Below are experts of layer 4 (counted from 0) of a mixture-of-experts language model. Rows are named router (the router's row for the expert), up (a neuron's input weights, with its number) and show model dimensions 224-447. Each number is 200 + 20 x the weight over its row's rms, rounded and kept within 0 to 999.
After each expert's rows: "mostly gets" lists some tokens that are sent to it at least half of the time. This comes from a sample of Wikipedia text that the model never trained on.

# expert 15
router,199,206,172,210,222,191,196,187,175,167,187,212,179,195,198,199,220,225,182,161,236,182,196,143,198,199,220,167,221,206,168,224,228,227,209,203,239,209,201,183,229,213,185,204,196,184,204,227,227,193,216,224,178,211,195,192,211,210,194,184,201,196,168,211,188,190,187,194,205,215,200,180,185,181,194,186,206,189,205,171,188,203,206,213,212,176,195,219,217,222,158,204,195,190,206,191,196,199,191,196,180,191,253,206,188,199,201,175,151,222,223,206,199,230,201,211,187,170,202,235,173,210,211,191,232,201,186,199,205,185,197,192,200,180,190,257,226,169,229,224,223,189,198,215,221,163,207,210,210,234,167,185,182,215,215,196,220,158,217,200,268,162,205,196,209,171,212,194,200,186,173,180,215,181,180,205,202,220,201,201,170,231,184,210,188,210,232,178,179,179,154,204,233,199,195,170,189,183,225,179,197,224,180,194,209,161,213,183,193,164,156,212,200,227,172,172,190,219,209,209,236,200,226,204
up0,212,218,191,233,207,213,210,192,216,174,213,192,231,185,204,219,214,194,203,185,187,210,176,164,213,247,184,209,197,206,176,216,204,204,189,207,185,212,231,172,200,189,221,197,197,188,176,161,231,242,198,206,216,199,207,217,177,197,229,237,242,223,247,200,199,231,182,201,195,189,201,196,207,223,179,211,191,198,208,194,193,197,181,217,216,245,201,182,187,222,193,217,195,179,192,211,265,209,221,212,210,236,238,189,211,178,180,176,213,179,178,216,181,214,156,202,187,251,198,222,179,177,214,193,181,226,229,189,166,187,214,178,196,203,210,198,182,176,202,199,182,231,169,201,177,185,162,220,200,204,193,210,217,199,213,180,182,206,216,212,224,194,216,192,186,226,181,225,188,250,205,227,189,216,224,222,187,201,191,193,167,200,237,223,208,232,205,191,189,233,205,198,203,180,202,186,211,232,211,240,217,188,192,186,185,194,178,227,206,188,223,197,182,162,180,179,170,224,171,224,220,233,237,232
mostly gets: "==", " G", " P", " L", " K", " St"

# expert 12
router,195,206,226,196,158,203,225,201,196,212,208,158,152,206,230,245,168,212,163,170,212,186,215,198,209,218,179,223,232,155,176,180,161,181,195,247,238,185,190,185,209,215,184,223,217,198,195,201,228,204,210,216,194,183,198,203,183,201,182,243,204,208,198,227,187,220,197,254,200,197,208,195,194,196,205,182,195,185,171,185,211,188,199,186,198,146,180,162,213,223,184,197,179,198,214,182,221,161,193,222,176,205,172,205,210,202,199,225,216,197,209,189,208,189,199,202,192,222,190,191,233,201,195,175,205,200,209,224,227,180,190,185,200,211,208,202,202,191,178,251,182,202,203,212,247,182,202,194,199,181,228,187,217,208,189,191,177,205,190,200,187,259,199,204,211,217,187,208,166,201,169,185,224,233,166,198,211,222,201,197,192,217,220,189,213,245,216,192,189,204,208,236,231,213,181,166,199,208,191,187,194,185,186,195,223,198,183,194,197,233,230,195,200,183,193,208,242,222,192,187,212,200,209,213
up0,210,193,195,183,194,202,235,168,183,187,213,142,214,244,202,197,233,186,182,195,205,198,222,239,203,194,187,210,211,206,195,201,186,185,193,169,180,198,170,203,214,184,185,214,196,214,199,181,232,228,212,201,190,237,195,175,221,202,228,243,208,253,232,190,155,218,165,185,174,210,237,185,182,221,193,209,199,183,178,201,206,196,208,221,197,202,185,206,222,227,199,212,233,241,164,185,212,202,164,180,211,200,165,195,204,218,180,200,201,188,197,218,151,218,179,192,204,219,182,205,198,214,206,192,205,198,199,205,207,188,214,175,249,169,177,223,201,177,149,157,201,203,216,216,197,187,232,200,211,188,185,207,210,174,198,188,215,214,206,227,253,218,201,218,210,171,172,197,161,187,184,191,203,192,161,228,239,226,216,198,206,169,204,195,203,216,236,178,153,186,188,188,194,263,190,185,197,209,214,203,210,241,164,214,191,182,213,189,180,199,203,176,237,210,196,205,176,193,193,212,185,223,196,212
mostly gets: "j", "ah", "q", "k", "aw", "az"

# expert 9
router,206,189,169,224,203,180,200,188,199,181,216,167,175,201,243,209,217,233,191,189,197,180,159,193,190,226,222,189,184,184,173,179,193,220,216,203,217,191,239,204,232,216,183,218,207,158,163,221,221,194,161,199,205,192,197,199,208,192,194,193,189,229,246,200,216,196,190,185,207,228,210,223,227,236,207,235,190,193,186,216,211,210,212,170,233,201,218,219,208,205,219,205,204,192,168,196,179,180,200,179,176,172,180,192,219,194,206,237,215,182,181,249,221,212,200,213,199,196,196,200,197,217,216,161,186,219,225,215,201,223,200,241,200,193,181,205,188,223,191,197,150,178,191,238,167,228,163,206,234,196,234,164,196,214,197,193,187,213,172,200,245,203,193,206,188,188,194,185,209,199,210,213,201,228,230,195,196,173,201,201,218,217,204,174,203,159,195,214,196,189,213,199,197,239,180,196,245,205,212,192,211,204,222,234,204,216,178,178,210,158,195,189,201,193,186,189,213,187,197,184,209,206,209,208
up0,243,197,203,218,219,202,190,205,191,188,196,200,228,215,202,194,205,166,203,179,190,180,207,190,185,253,205,187,212,190,179,224,214,197,222,169,186,195,205,218,234,192,191,219,167,205,213,226,212,201,209,213,201,243,233,218,180,210,203,211,209,200,243,190,214,194,187,192,201,202,212,229,204,188,206,227,200,200,201,185,234,169,224,192,212,176,209,216,199,232,223,187,178,174,214,192,171,200,201,170,216,236,152,223,198,177,193,188,240,183,180,194,190,200,187,193,193,190,226,177,168,222,169,169,189,217,204,176,195,213,187,194,177,246,196,188,220,186,193,232,185,189,181,229,178,175,187,195,194,176,216,197,223,231,189,191,188,193,182,172,177,169,191,189,168,219,196,174,173,200,225,223,229,201,200,211,205,240,171,207,232,199,216,201,194,200,180,197,207,203,203,188,178,174,182,189,201,211,237,188,164,183,200,184,145,191,170,187,186,196,202,221,206,189,239,196,195,203,199,229,209,239,216,193
mostly gets: "\\", "{", " “", "_", " '", "["

# expert 3
router,200,161,200,211,185,209,227,196,242,194,186,189,182,199,214,245,203,194,212,186,229,194,192,237,214,197,219,191,224,150,230,231,200,205,230,211,170,213,204,185,188,191,257,188,238,211,202,172,196,177,225,182,195,194,175,231,212,202,174,214,174,215,206,226,183,194,183,190,202,202,205,191,211,220,219,190,209,204,198,178,253,196,218,203,193,178,182,200,151,152,199,194,214,202,191,205,195,201,185,193,212,226,191,207,183,189,203,228,245,201,164,199,194,193,200,182,181,237,197,238,214,182,190,177,210,200,214,197,194,263,198,187,200,197,162,214,219,184,221,237,182,211,201,209,234,169,229,187,177,190,205,189,206,221,224,191,204,177,186,200,219,222,174,194,177,219,185,232,188,214,190,191,207,193,188,181,186,203,199,194,183,198,207,222,189,244,210,203,190,212,168,185,219,191,172,163,238,187,186,194,217,203,182,200,210,222,157,166,199,227,201,219,200,181,207,207,228,216,225,194,191,200,197,169
up0,210,206,221,204,192,212,213,199,187,211,207,195,163,234,196,176,200,226,182,186,222,189,191,208,172,224,203,185,212,197,191,193,195,200,187,200,205,250,190,185,227,167,232,226,188,211,194,186,212,207,194,198,230,160,193,155,156,198,211,172,214,163,187,225,157,204,209,148,212,213,200,218,204,206,189,201,230,180,187,197,242,241,201,197,189,238,207,189,217,201,253,201,221,192,172,201,195,196,198,138,222,181,171,191,186,200,174,173,222,195,223,163,245,172,241,197,179,202,206,180,200,153,209,187,199,191,185,216,193,204,220,195,206,208,181,184,167,196,161,224,185,213,185,218,190,231,204,209,201,204,223,226,201,202,198,211,202,216,209,167,200,227,196,182,212,198,215,164,221,205,180,221,208,188,208,213,158,198,196,229,217,162,201,174,210,218,169,184,182,207,189,167,184,198,202,170,199,187,205,217,199,201,185,229,183,219,197,195,215,202,228,199,188,189,180,220,206,212,224,248,217,193,182,225
mostly gets: " September", " November", "ley", " York", "ton", " James"

# expert 6
router,202,239,202,203,194,188,227,210,209,185,247,195,197,223,208,183,207,202,198,222,158,244,209,168,202,199,194,213,144,233,200,196,187,178,176,208,203,169,187,196,190,213,217,179,198,172,227,229,236,203,211,237,228,212,199,180,169,220,169,230,233,195,182,217,213,203,207,208,185,188,184,208,201,179,171,227,190,160,166,216,180,237,198,204,206,232,185,229,203,224,184,200,203,195,192,195,217,211,162,215,206,183,219,227,261,198,203,191,190,178,222,218,194,185,200,220,211,181,190,178,233,228,196,174,183,201,200,205,185,171,200,194,200,189,232,222,198,211,210,202,185,195,209,212,206,206,173,210,179,202,155,195,184,178,194,192,198,199,168,200,188,174,203,192,202,172,235,222,189,201,198,183,193,203,194,200,196,211,200,230,194,179,185,188,226,226,169,205,157,221,192,209,208,197,177,195,224,196,246,213,203,174,223,209,201,177,196,192,200,200,239,194,200,192,193,164,216,197,152,214,197,201,216,225
up0,202,216,180,212,222,220,196,172,193,189,184,207,202,205,208,222,168,190,231,223,191,195,167,210,187,194,246,213,189,216,194,210,198,215,192,180,212,178,218,216,188,197,213,191,232,198,214,183,217,201,206,192,189,164,225,204,218,205,205,228,175,238,201,227,205,182,195,144,190,202,186,180,190,209,212,200,197,191,184,163,180,189,210,222,216,213,186,201,202,227,202,227,181,188,209,175,222,231,187,166,216,198,191,180,199,175,198,195,208,193,199,195,206,199,182,219,227,219,183,189,191,218,195,201,223,228,188,155,187,243,176,257,223,223,198,166,212,268,190,199,212,204,208,209,176,198,225,213,221,196,186,184,171,145,225,191,232,188,205,212,200,197,189,228,216,201,168,203,212,204,226,237,168,203,244,238,159,155,187,207,165,172,213,218,229,203,213,181,191,231,182,214,161,227,195,227,268,215,229,198,216,249,229,198,210,203,174,204,248,180,225,207,171,180,178,176,207,198,195,203,203,199,180,199
mostly gets: "In", "On", "–", " %", " However", " After"

# expert 16
router,196,148,220,218,216,195,174,187,227,200,208,202,232,189,159,179,224,208,211,223,207,204,212,227,194,174,237,231,219,196,172,216,208,215,209,225,186,202,191,212,192,193,221,204,214,209,170,221,211,183,230,170,205,212,185,227,211,196,208,189,188,207,218,176,224,212,220,180,218,193,194,154,204,202,182,209,191,212,249,177,197,169,213,193,187,199,213,172,204,202,181,203,200,201,195,207,131,223,224,204,162,192,181,174,178,196,199,231,206,191,193,207,211,227,200,193,233,184,208,143,206,207,188,206,214,201,199,193,198,251,182,244,200,197,130,202,206,211,219,177,205,239,207,189,212,220,191,215,198,229,209,177,207,260,201,206,173,187,192,200,226,195,186,201,200,207,191,194,232,195,213,190,194,168,230,199,202,195,200,229,214,190,203,199,190,169,212,203,176,196,218,212,151,201,214,216,210,230,208,213,192,194,193,202,172,203,189,209,211,188,196,173,200,212,217,204,206,192,201,177,162,200,171,173
up22,218,216,194,211,210,216,259,197,186,213,179,184,203,212,209,176,154,188,159,199,207,206,191,193,169,181,185,206,183,233,192,192,212,217,175,224,190,224,200,182,200,209,204,245,211,241,213,222,206,206,197,199,202,223,227,212,222,166,198,205,180,215,240,190,201,215,156,174,170,239,229,224,226,196,195,202,215,183,194,229,253,179,185,188,215,208,211,213,215,186,202,226,210,218,230,228,207,195,204,168,228,164,191,163,181,190,199,220,201,197,191,181,239,189,178,205,184,186,212,191,210,187,224,198,200,236,248,217,214,207,216,174,194,210,193,220,200,169,228,203,216,187,205,202,196,216,201,201,229,174,224,201,203,196,189,200,192,212,223,217,192,178,147,199,223,220,227,234,199,191,201,211,211,221,224,209,160,171,214,161,189,200,237,201,192,192,205,208,214,202,203,176,186,214,223,195,153,174,172,202,242,194,202,234,157,221,184,197,167,199,201,214,182,192,190,208,173,208,185,221,248,190,221,183
mostly gets: "\".", " States", ".\"", "\",", " ==", ")."

# expert 19
router,199,194,203,192,203,201,217,214,217,195,160,199,208,194,220,213,202,214,208,214,235,188,196,179,206,211,244,198,224,164,169,182,198,204,209,139,214,238,209,218,199,214,160,218,221,199,189,156,197,195,197,220,186,224,206,218,165,183,204,192,167,196,183,184,208,189,184,208,184,228,201,205,217,195,210,170,227,195,206,223,201,216,219,181,167,253,208,213,202,172,211,200,251,193,204,205,212,200,226,212,234,190,218,196,212,193,200,206,210,206,197,195,200,230,199,170,181,220,195,230,186,196,204,215,214,202,188,213,211,244,181,205,200,231,211,189,201,204,167,184,171,204,203,175,202,206,211,180,186,194,215,219,211,213,206,185,181,184,207,200,222,178,196,195,198,212,212,196,155,185,218,200,151,237,185,187,173,187,198,204,215,192,228,196,181,202,204,219,230,198,200,220,199,182,210,198,218,153,196,210,238,173,212,186,217,220,186,196,205,186,195,196,200,222,204,190,189,173,248,197,187,200,211,179
up0,191,200,176,217,211,217,207,172,200,185,193,157,233,204,173,222,234,208,189,194,222,174,192,243,200,209,178,183,223,212,180,188,212,178,205,171,210,226,145,247,190,226,203,193,215,205,186,234,211,226,209,212,161,194,235,175,191,196,188,165,213,244,205,190,179,204,219,192,185,174,233,210,212,214,229,222,199,193,198,223,233,216,182,206,200,203,201,198,206,211,237,204,227,206,225,229,206,210,212,183,189,226,187,217,195,181,198,192,202,212,192,219,175,169,182,184,197,197,162,194,194,213,201,203,196,212,189,229,224,229,197,189,217,218,176,195,207,223,190,231,198,254,196,209,189,182,173,196,192,183,218,208,217,194,205,191,201,203,163,193,209,168,185,218,203,206,190,195,193,199,188,176,235,237,165,196,201,209,202,216,208,186,219,209,201,190,236,199,195,182,239,222,194,159,199,171,209,192,219,231,240,219,226,211,263,221,193,185,166,220,168,229,216,227,208,229,183,217,171,208,207,199,208,215
mostly gets: "′", " =", " •", "″", "=", "',"

# expert 7
router,200,199,200,198,167,208,199,141,190,207,198,218,258,224,208,190,198,179,220,193,195,213,155,171,185,193,199,197,229,179,198,182,188,185,183,185,213,195,215,208,179,150,188,201,218,186,179,240,193,229,227,202,217,201,203,199,239,185,219,219,196,217,214,175,196,213,251,163,162,203,205,182,204,218,229,219,189,227,210,210,194,165,220,187,175,218,205,194,199,229,213,197,202,190,221,182,188,195,180,194,180,213,173,201,196,197,203,195,206,206,178,229,227,195,200,205,203,164,175,192,197,260,198,221,211,191,200,190,217,206,188,210,200,195,203,152,191,208,192,197,194,208,198,184,151,166,215,188,178,205,193,214,221,187,210,199,205,222,225,200,193,217,206,199,190,242,166,196,222,189,187,165,216,200,220,191,195,211,200,227,197,191,187,182,228,212,198,194,211,201,192,215,211,201,249,201,209,194,193,199,192,202,168,200,170,220,179,192,235,185,205,199,200,216,167,215,208,202,207,182,208,201,214,199
up0,211,222,217,228,200,198,177,194,177,202,209,170,198,179,226,208,229,212,194,222,190,219,199,208,227,213,240,197,172,214,224,214,232,199,194,226,191,214,178,227,200,185,219,163,205,227,229,198,200,174,184,215,185,230,208,141,182,189,188,244,218,226,205,221,199,186,178,191,235,204,201,205,205,187,183,216,181,179,197,158,243,199,188,213,226,175,203,197,204,232,203,205,232,232,188,205,238,187,196,219,202,222,201,221,187,206,181,203,175,206,155,190,160,180,195,208,208,236,211,207,196,172,175,173,190,219,218,197,166,204,197,188,212,193,180,206,207,212,204,214,203,194,184,244,211,226,210,225,183,212,191,168,210,187,186,195,190,201,187,189,165,201,241,198,185,211,198,179,170,178,183,195,219,197,225,210,243,211,218,192,212,201,209,181,189,216,217,210,180,168,206,218,161,219,195,174,190,233,206,199,186,230,177,239,200,199,203,222,208,185,226,194,199,171,171,236,193,207,170,193,226,196,213,191
mostly gets: "\n", "|", " and", " to", " ==", " ==="

# expert 8
router,205,188,187,196,205,199,211,203,144,214,211,219,190,231,193,180,188,187,152,210,186,192,187,226,213,183,148,176,194,218,216,159,180,182,192,183,233,189,199,219,197,224,166,214,194,218,217,223,221,191,196,202,198,209,179,208,188,204,199,154,204,200,222,209,182,198,200,199,194,192,206,163,190,214,200,195,202,209,195,223,187,240,193,219,215,187,198,220,220,215,261,200,225,203,175,220,197,207,193,213,193,205,199,220,189,206,202,201,180,201,229,187,221,207,199,178,221,172,218,190,203,204,213,216,154,197,204,216,196,152,201,201,200,198,234,188,172,211,142,260,219,183,200,186,183,253,200,202,221,200,204,237,198,186,194,197,212,235,194,200,189,200,201,205,213,161,208,165,208,193,172,197,208,198,213,211,193,191,200,172,214,209,181,205,179,152,201,196,200,200,251,175,183,194,203,203,177,234,181,207,165,196,253,207,195,180,201,184,251,216,216,137,200,212,201,253,173,169,175,206,192,200,191,225
up0,192,261,176,235,227,216,228,216,218,194,207,220,237,168,204,195,190,212,205,181,224,196,165,216,210,186,196,200,195,201,204,195,184,182,171,253,218,231,210,202,209,162,214,220,199,203,175,180,164,208,214,256,192,240,201,168,232,213,194,191,210,168,194,221,199,241,204,200,180,220,206,185,222,225,198,194,179,211,204,194,216,194,204,237,216,204,218,209,220,227,213,219,221,201,196,208,212,235,205,205,192,171,227,166,191,186,219,189,201,198,199,176,233,169,173,228,187,179,215,169,182,204,175,218,181,210,203,208,191,176,190,191,229,214,190,223,196,196,219,244,180,196,184,174,195,171,202,191,211,180,178,216,190,202,207,181,216,193,175,177,222,162,221,199,152,204,233,172,221,269,171,217,215,252,181,185,187,212,196,181,180,207,214,202,197,200,168,191,199,219,197,189,227,169,191,158,207,183,224,199,180,233,181,209,181,211,215,190,237,193,180,199,202,181,209,223,199,191,192,226,237,206,220,217
mostly gets: " cl", " design", " sc", " sp", " art", " JPL"

# expert 10
router,200,226,196,180,235,200,170,248,202,148,192,204,164,165,187,243,193,183,198,167,235,208,232,182,200,243,205,201,174,189,178,189,193,213,232,215,209,199,167,212,258,205,142,189,203,216,166,214,194,249,202,213,217,177,221,203,187,227,196,236,214,195,227,221,189,206,201,187,226,226,202,216,196,226,209,180,186,177,173,172,211,216,153,189,200,211,206,183,167,220,181,199,192,193,180,203,192,205,177,185,240,211,227,192,179,204,199,217,228,207,251,225,186,167,200,215,173,211,202,190,217,197,201,182,187,201,226,224,212,197,209,186,200,177,205,233,163,223,203,205,152,225,198,185,214,233,191,199,222,179,200,219,191,207,190,196,188,236,209,200,178,223,225,194,192,211,167,195,211,187,196,229,180,183,150,191,192,213,200,223,194,205,199,172,216,208,192,233,203,190,183,233,194,178,199,179,216,202,185,194,180,196,180,189,202,219,189,185,246,205,184,205,200,202,200,215,205,208,204,199,199,200,190,220
up0,196,201,176,191,264,233,195,181,174,212,162,179,216,213,194,196,185,197,180,208,226,189,199,186,188,180,210,189,176,184,175,213,193,194,193,182,196,213,225,208,176,190,193,206,188,208,192,166,197,199,201,205,203,209,189,166,248,186,185,274,218,212,192,217,204,177,169,225,186,221,202,188,219,216,228,194,219,197,195,206,224,203,193,210,180,176,216,194,222,233,194,219,181,197,220,199,209,185,204,229,167,207,207,175,199,191,214,212,192,221,188,186,219,238,177,184,206,174,174,193,176,210,239,178,194,198,199,227,248,191,240,221,189,204,215,218,205,208,157,237,196,171,190,233,184,185,201,224,216,196,231,230,207,179,189,178,216,229,182,182,212,198,201,214,195,221,208,180,196,220,181,170,207,213,201,206,206,193,206,241,175,192,224,197,198,236,171,154,163,242,211,188,224,157,166,187,204,184,196,225,188,202,251,220,210,211,172,176,243,181,219,163,191,180,190,201,231,184,203,191,233,205,234,184
mostly gets: "est", "th", "nd", "ost", "rd", "ear"

# expert 1
router,199,200,215,177,179,219,165,202,177,231,222,192,194,201,191,187,202,214,189,174,212,210,188,216,221,232,192,127,198,191,173,195,231,227,210,200,198,225,169,189,226,194,173,187,202,176,198,213,221,210,236,202,173,201,198,208,207,197,199,221,162,198,218,196,214,236,204,210,174,192,164,185,181,221,200,209,229,174,177,164,184,180,179,209,201,207,202,186,188,233,163,219,185,198,226,205,192,219,244,168,228,216,203,178,167,194,208,222,206,200,211,215,187,229,197,200,184,196,176,198,184,202,182,173,194,221,190,207,194,246,229,198,211,203,194,198,220,224,217,200,203,177,198,198,195,193,218,183,210,210,211,221,213,222,221,178,199,227,186,201,138,217,164,214,196,203,203,192,234,199,191,227,142,193,218,204,195,228,199,188,192,171,219,207,168,173,212,190,202,223,210,179,193,210,165,195,156,216,185,206,212,209,162,225,185,199,195,246,185,181,179,191,200,171,217,205,190,255,180,170,227,201,215,195
up0,203,189,191,201,208,201,192,215,223,192,178,252,207,188,228,199,212,213,170,222,170,195,180,175,181,204,210,203,196,172,180,224,203,189,212,198,182,184,220,186,214,184,208,211,171,212,215,171,196,185,221,192,269,166,201,176,184,183,221,201,216,148,182,173,207,199,209,218,202,209,200,223,226,225,182,232,216,196,199,197,207,230,202,181,184,187,201,172,230,231,182,204,221,230,206,197,177,167,184,143,177,191,180,203,185,212,219,190,200,201,182,198,210,167,199,223,177,172,206,179,185,183,223,201,178,179,185,192,193,187,206,231,223,186,203,201,196,184,199,224,170,175,198,171,200,200,184,188,187,181,207,161,188,235,167,179,228,182,211,195,199,175,184,213,202,171,167,206,214,169,204,218,207,202,212,194,159,204,221,145,203,191,166,196,200,199,192,202,173,246,197,204,150,188,207,195,200,191,226,192,186,194,190,165,223,200,201,230,193,201,203,198,210,179,180,204,199,175,194,219,185,208,187,206
mostly gets: "9", "0", "8", "2", "6", "7"

# expert 13
router,204,178,205,215,202,204,192,197,226,220,166,214,185,196,232,205,227,208,191,180,215,196,175,231,177,203,223,227,204,189,226,169,210,224,225,228,198,223,231,172,170,185,199,197,222,226,166,142,207,188,154,195,232,191,207,214,219,213,207,206,222,212,191,217,214,158,204,224,198,198,175,213,183,190,205,168,234,215,180,200,202,165,195,196,222,218,202,124,204,187,209,198,199,204,213,217,211,206,215,211,208,181,164,176,210,202,198,197,218,187,207,193,208,220,197,192,203,240,190,188,216,193,188,209,179,205,200,179,202,189,233,230,200,193,192,207,202,197,188,187,216,170,190,210,220,230,228,186,205,197,227,171,217,200,211,203,195,201,228,200,175,223,232,208,207,206,185,206,172,202,174,212,221,202,198,204,204,157,200,192,191,188,177,213,244,206,206,162,213,210,205,172,189,211,213,194,255,208,199,188,166,204,198,189,178,204,187,212,201,185,189,236,200,199,211,213,150,169,202,202,197,199,203,161
up0,197,203,196,256,211,222,166,188,231,181,210,182,208,200,190,195,182,203,175,155,221,190,195,217,159,199,209,236,234,182,196,177,209,198,189,198,178,197,179,206,199,224,185,166,186,215,193,219,213,218,226,225,200,182,174,210,248,213,200,201,214,207,243,206,236,214,187,202,204,185,174,209,202,199,200,198,200,211,219,221,178,193,216,184,220,206,206,207,211,203,206,224,161,188,166,191,179,211,235,193,182,220,198,182,199,184,183,166,227,214,205,219,188,205,174,193,222,213,215,243,169,198,199,228,168,204,164,197,192,213,201,220,197,216,166,222,217,213,183,189,205,215,187,179,193,230,170,192,198,213,199,245,183,201,220,169,198,179,248,186,174,219,229,204,216,201,155,208,174,189,156,227,193,182,212,202,177,192,219,180,178,157,221,228,220,202,176,202,192,226,199,224,178,207,205,199,202,190,222,199,193,248,183,190,228,209,167,201,192,223,218,214,188,186,246,232,194,192,193,221,207,214,204,201
mostly gets: "ation", "or", "al", "ian", "e", "ations"

# expert 14
router,221,209,186,177,217,196,227,214,213,150,238,195,205,215,260,201,201,197,178,206,187,228,188,177,239,248,203,232,194,241,168,182,206,178,173,239,214,193,159,178,198,221,208,169,208,183,176,180,233,219,226,221,170,219,218,197,187,234,198,218,208,187,199,160,217,200,208,185,238,188,203,188,151,199,167,194,174,207,197,205,194,208,162,204,226,199,180,203,209,211,206,226,188,205,192,198,216,240,205,213,228,224,205,177,241,206,204,159,164,170,219,203,186,208,192,211,229,212,195,170,215,179,195,172,178,193,194,183,189,196,183,175,201,202,202,210,188,182,221,186,213,185,186,184,167,183,186,232,185,193,209,205,155,172,209,174,184,193,183,197,188,173,180,189,227,206,198,218,185,212,231,196,174,169,216,238,216,196,195,194,224,184,238,197,203,216,203,200,204,187,187,210,168,202,201,180,220,218,212,198,217,188,211,228,163,193,167,220,184,225,177,186,192,203,238,196,197,197,196,179,211,201,184,216
up22,186,185,204,200,173,199,209,232,203,217,168,186,204,213,209,218,215,161,188,163,225,215,211,177,188,190,250,193,190,213,209,158,200,188,174,178,200,202,215,199,232,191,181,172,188,204,224,209,214,185,190,215,217,223,171,181,206,172,191,197,187,197,188,206,188,190,188,221,171,226,220,188,225,219,163,199,230,209,186,202,166,204,202,237,223,187,176,186,170,153,188,144,167,194,181,212,214,187,213,186,224,222,202,225,175,199,177,189,234,210,222,174,209,182,202,220,202,211,214,208,204,231,181,220,231,224,183,218,179,213,232,201,182,198,197,203,230,157,202,225,195,232,186,200,220,241,191,160,199,222,191,186,180,166,173,191,171,207,192,183,201,182,216,227,223,223,212,186,169,197,212,181,183,219,197,169,213,209,194,205,196,185,199,186,225,181,161,189,207,227,168,185,214,162,215,209,204,190,177,181,203,236,230,218,194,197,171,189,187,247,191,210,219,214,203,211,188,209,226,185,181,157,187,187
mostly gets: "°", "%", " —;", "},", " .", " |"

# expert 5
router,201,197,171,191,204,195,210,205,186,194,198,201,170,189,172,198,215,178,242,206,177,207,220,196,191,164,195,180,201,221,239,231,201,221,174,194,178,198,188,174,180,195,214,208,180,234,198,162,162,195,223,159,196,179,231,220,224,202,192,192,223,207,187,181,188,194,210,176,193,187,196,180,210,195,200,206,194,215,193,154,239,202,233,205,200,223,221,213,183,172,218,196,207,214,196,176,211,209,173,188,169,195,235,210,168,205,195,211,201,206,209,190,218,194,201,200,203,216,186,249,187,188,192,209,232,195,212,222,206,177,227,198,200,183,167,239,175,184,231,228,229,215,213,209,238,183,191,212,198,212,178,156,221,214,185,224,238,187,211,200,209,212,229,205,201,175,234,188,217,168,192,184,232,185,181,200,220,178,199,207,187,210,189,250,220,200,213,181,188,157,196,171,200,222,199,204,179,224,175,193,195,177,181,238,155,199,180,189,194,170,182,204,200,200,197,191,214,213,220,227,206,200,206,210
up0,245,190,204,190,177,194,216,202,215,197,198,180,201,233,158,178,212,201,184,226,190,182,206,230,234,209,211,231,194,222,198,175,182,190,187,169,179,211,177,238,195,209,158,211,258,199,235,181,227,230,187,218,179,201,200,220,189,186,199,235,202,208,203,204,204,224,202,199,177,210,185,179,209,185,171,159,180,193,177,216,161,224,195,204,182,209,197,205,183,213,209,217,214,192,216,237,221,193,225,185,211,263,227,178,220,192,179,238,183,191,221,217,188,228,196,178,229,221,154,219,197,203,196,202,164,248,183,191,227,184,194,199,203,213,179,229,203,202,189,205,174,211,205,208,177,207,167,215,188,189,233,173,203,202,199,208,197,152,225,193,166,213,164,203,194,210,184,212,156,210,211,226,187,177,237,201,210,216,189,192,206,195,192,169,179,201,187,207,226,174,239,200,159,192,202,231,202,179,152,179,180,204,201,174,173,200,159,212,203,182,209,153,180,196,204,198,184,214,197,219,229,224,173,196
mostly gets: " New", " John", " National", " American", " United", " British"

# expert 4
router,200,201,198,181,194,191,185,229,183,194,184,202,214,221,224,172,206,168,198,204,232,177,203,203,186,190,201,197,214,208,195,162,201,166,181,188,187,203,199,197,198,207,207,208,153,169,181,165,185,178,162,215,162,204,207,190,242,204,210,227,217,208,195,210,130,218,221,213,196,190,192,223,196,197,190,175,172,184,223,167,155,157,214,206,171,189,160,203,249,207,189,211,223,201,239,205,205,205,239,172,213,215,192,204,192,198,196,239,185,216,193,201,184,200,199,226,180,164,185,185,193,218,223,189,224,199,198,185,198,195,176,166,203,230,170,208,201,175,217,175,244,220,219,181,176,180,235,188,204,217,207,240,204,164,192,192,204,216,241,200,198,211,209,192,172,215,164,201,197,180,208,216,206,198,190,202,219,157,209,183,218,206,225,193,204,207,179,216,216,209,197,240,224,184,165,196,217,176,206,176,243,212,208,209,186,219,200,218,186,192,165,184,199,205,193,187,196,233,191,187,196,198,213,184
up0,175,201,210,200,200,216,214,170,216,220,207,153,200,190,191,236,170,211,221,212,203,179,213,194,194,209,203,181,159,203,154,203,193,198,187,204,195,216,194,225,167,157,205,190,242,163,175,218,197,187,174,230,227,231,204,204,209,177,193,204,192,193,195,192,209,196,190,216,179,249,219,183,186,229,242,187,203,178,192,233,229,209,212,226,200,186,243,219,196,217,185,209,186,165,200,233,219,189,207,207,199,196,227,207,197,188,195,193,178,221,220,167,199,182,196,184,202,223,192,206,194,233,206,190,216,187,185,226,190,193,245,222,227,215,218,174,187,197,206,213,192,200,184,199,195,202,211,220,200,193,188,221,186,193,203,190,180,199,157,207,219,198,209,232,217,206,221,193,197,211,160,196,205,190,195,203,173,218,200,188,169,199,219,207,222,232,196,175,179,179,192,175,230,151,219,204,197,219,191,237,213,195,227,231,241,197,205,159,201,233,207,220,202,163,209,182,209,208,227,163,170,209,208,206
mostly gets: " in", " |", " within", "):", "'", " at"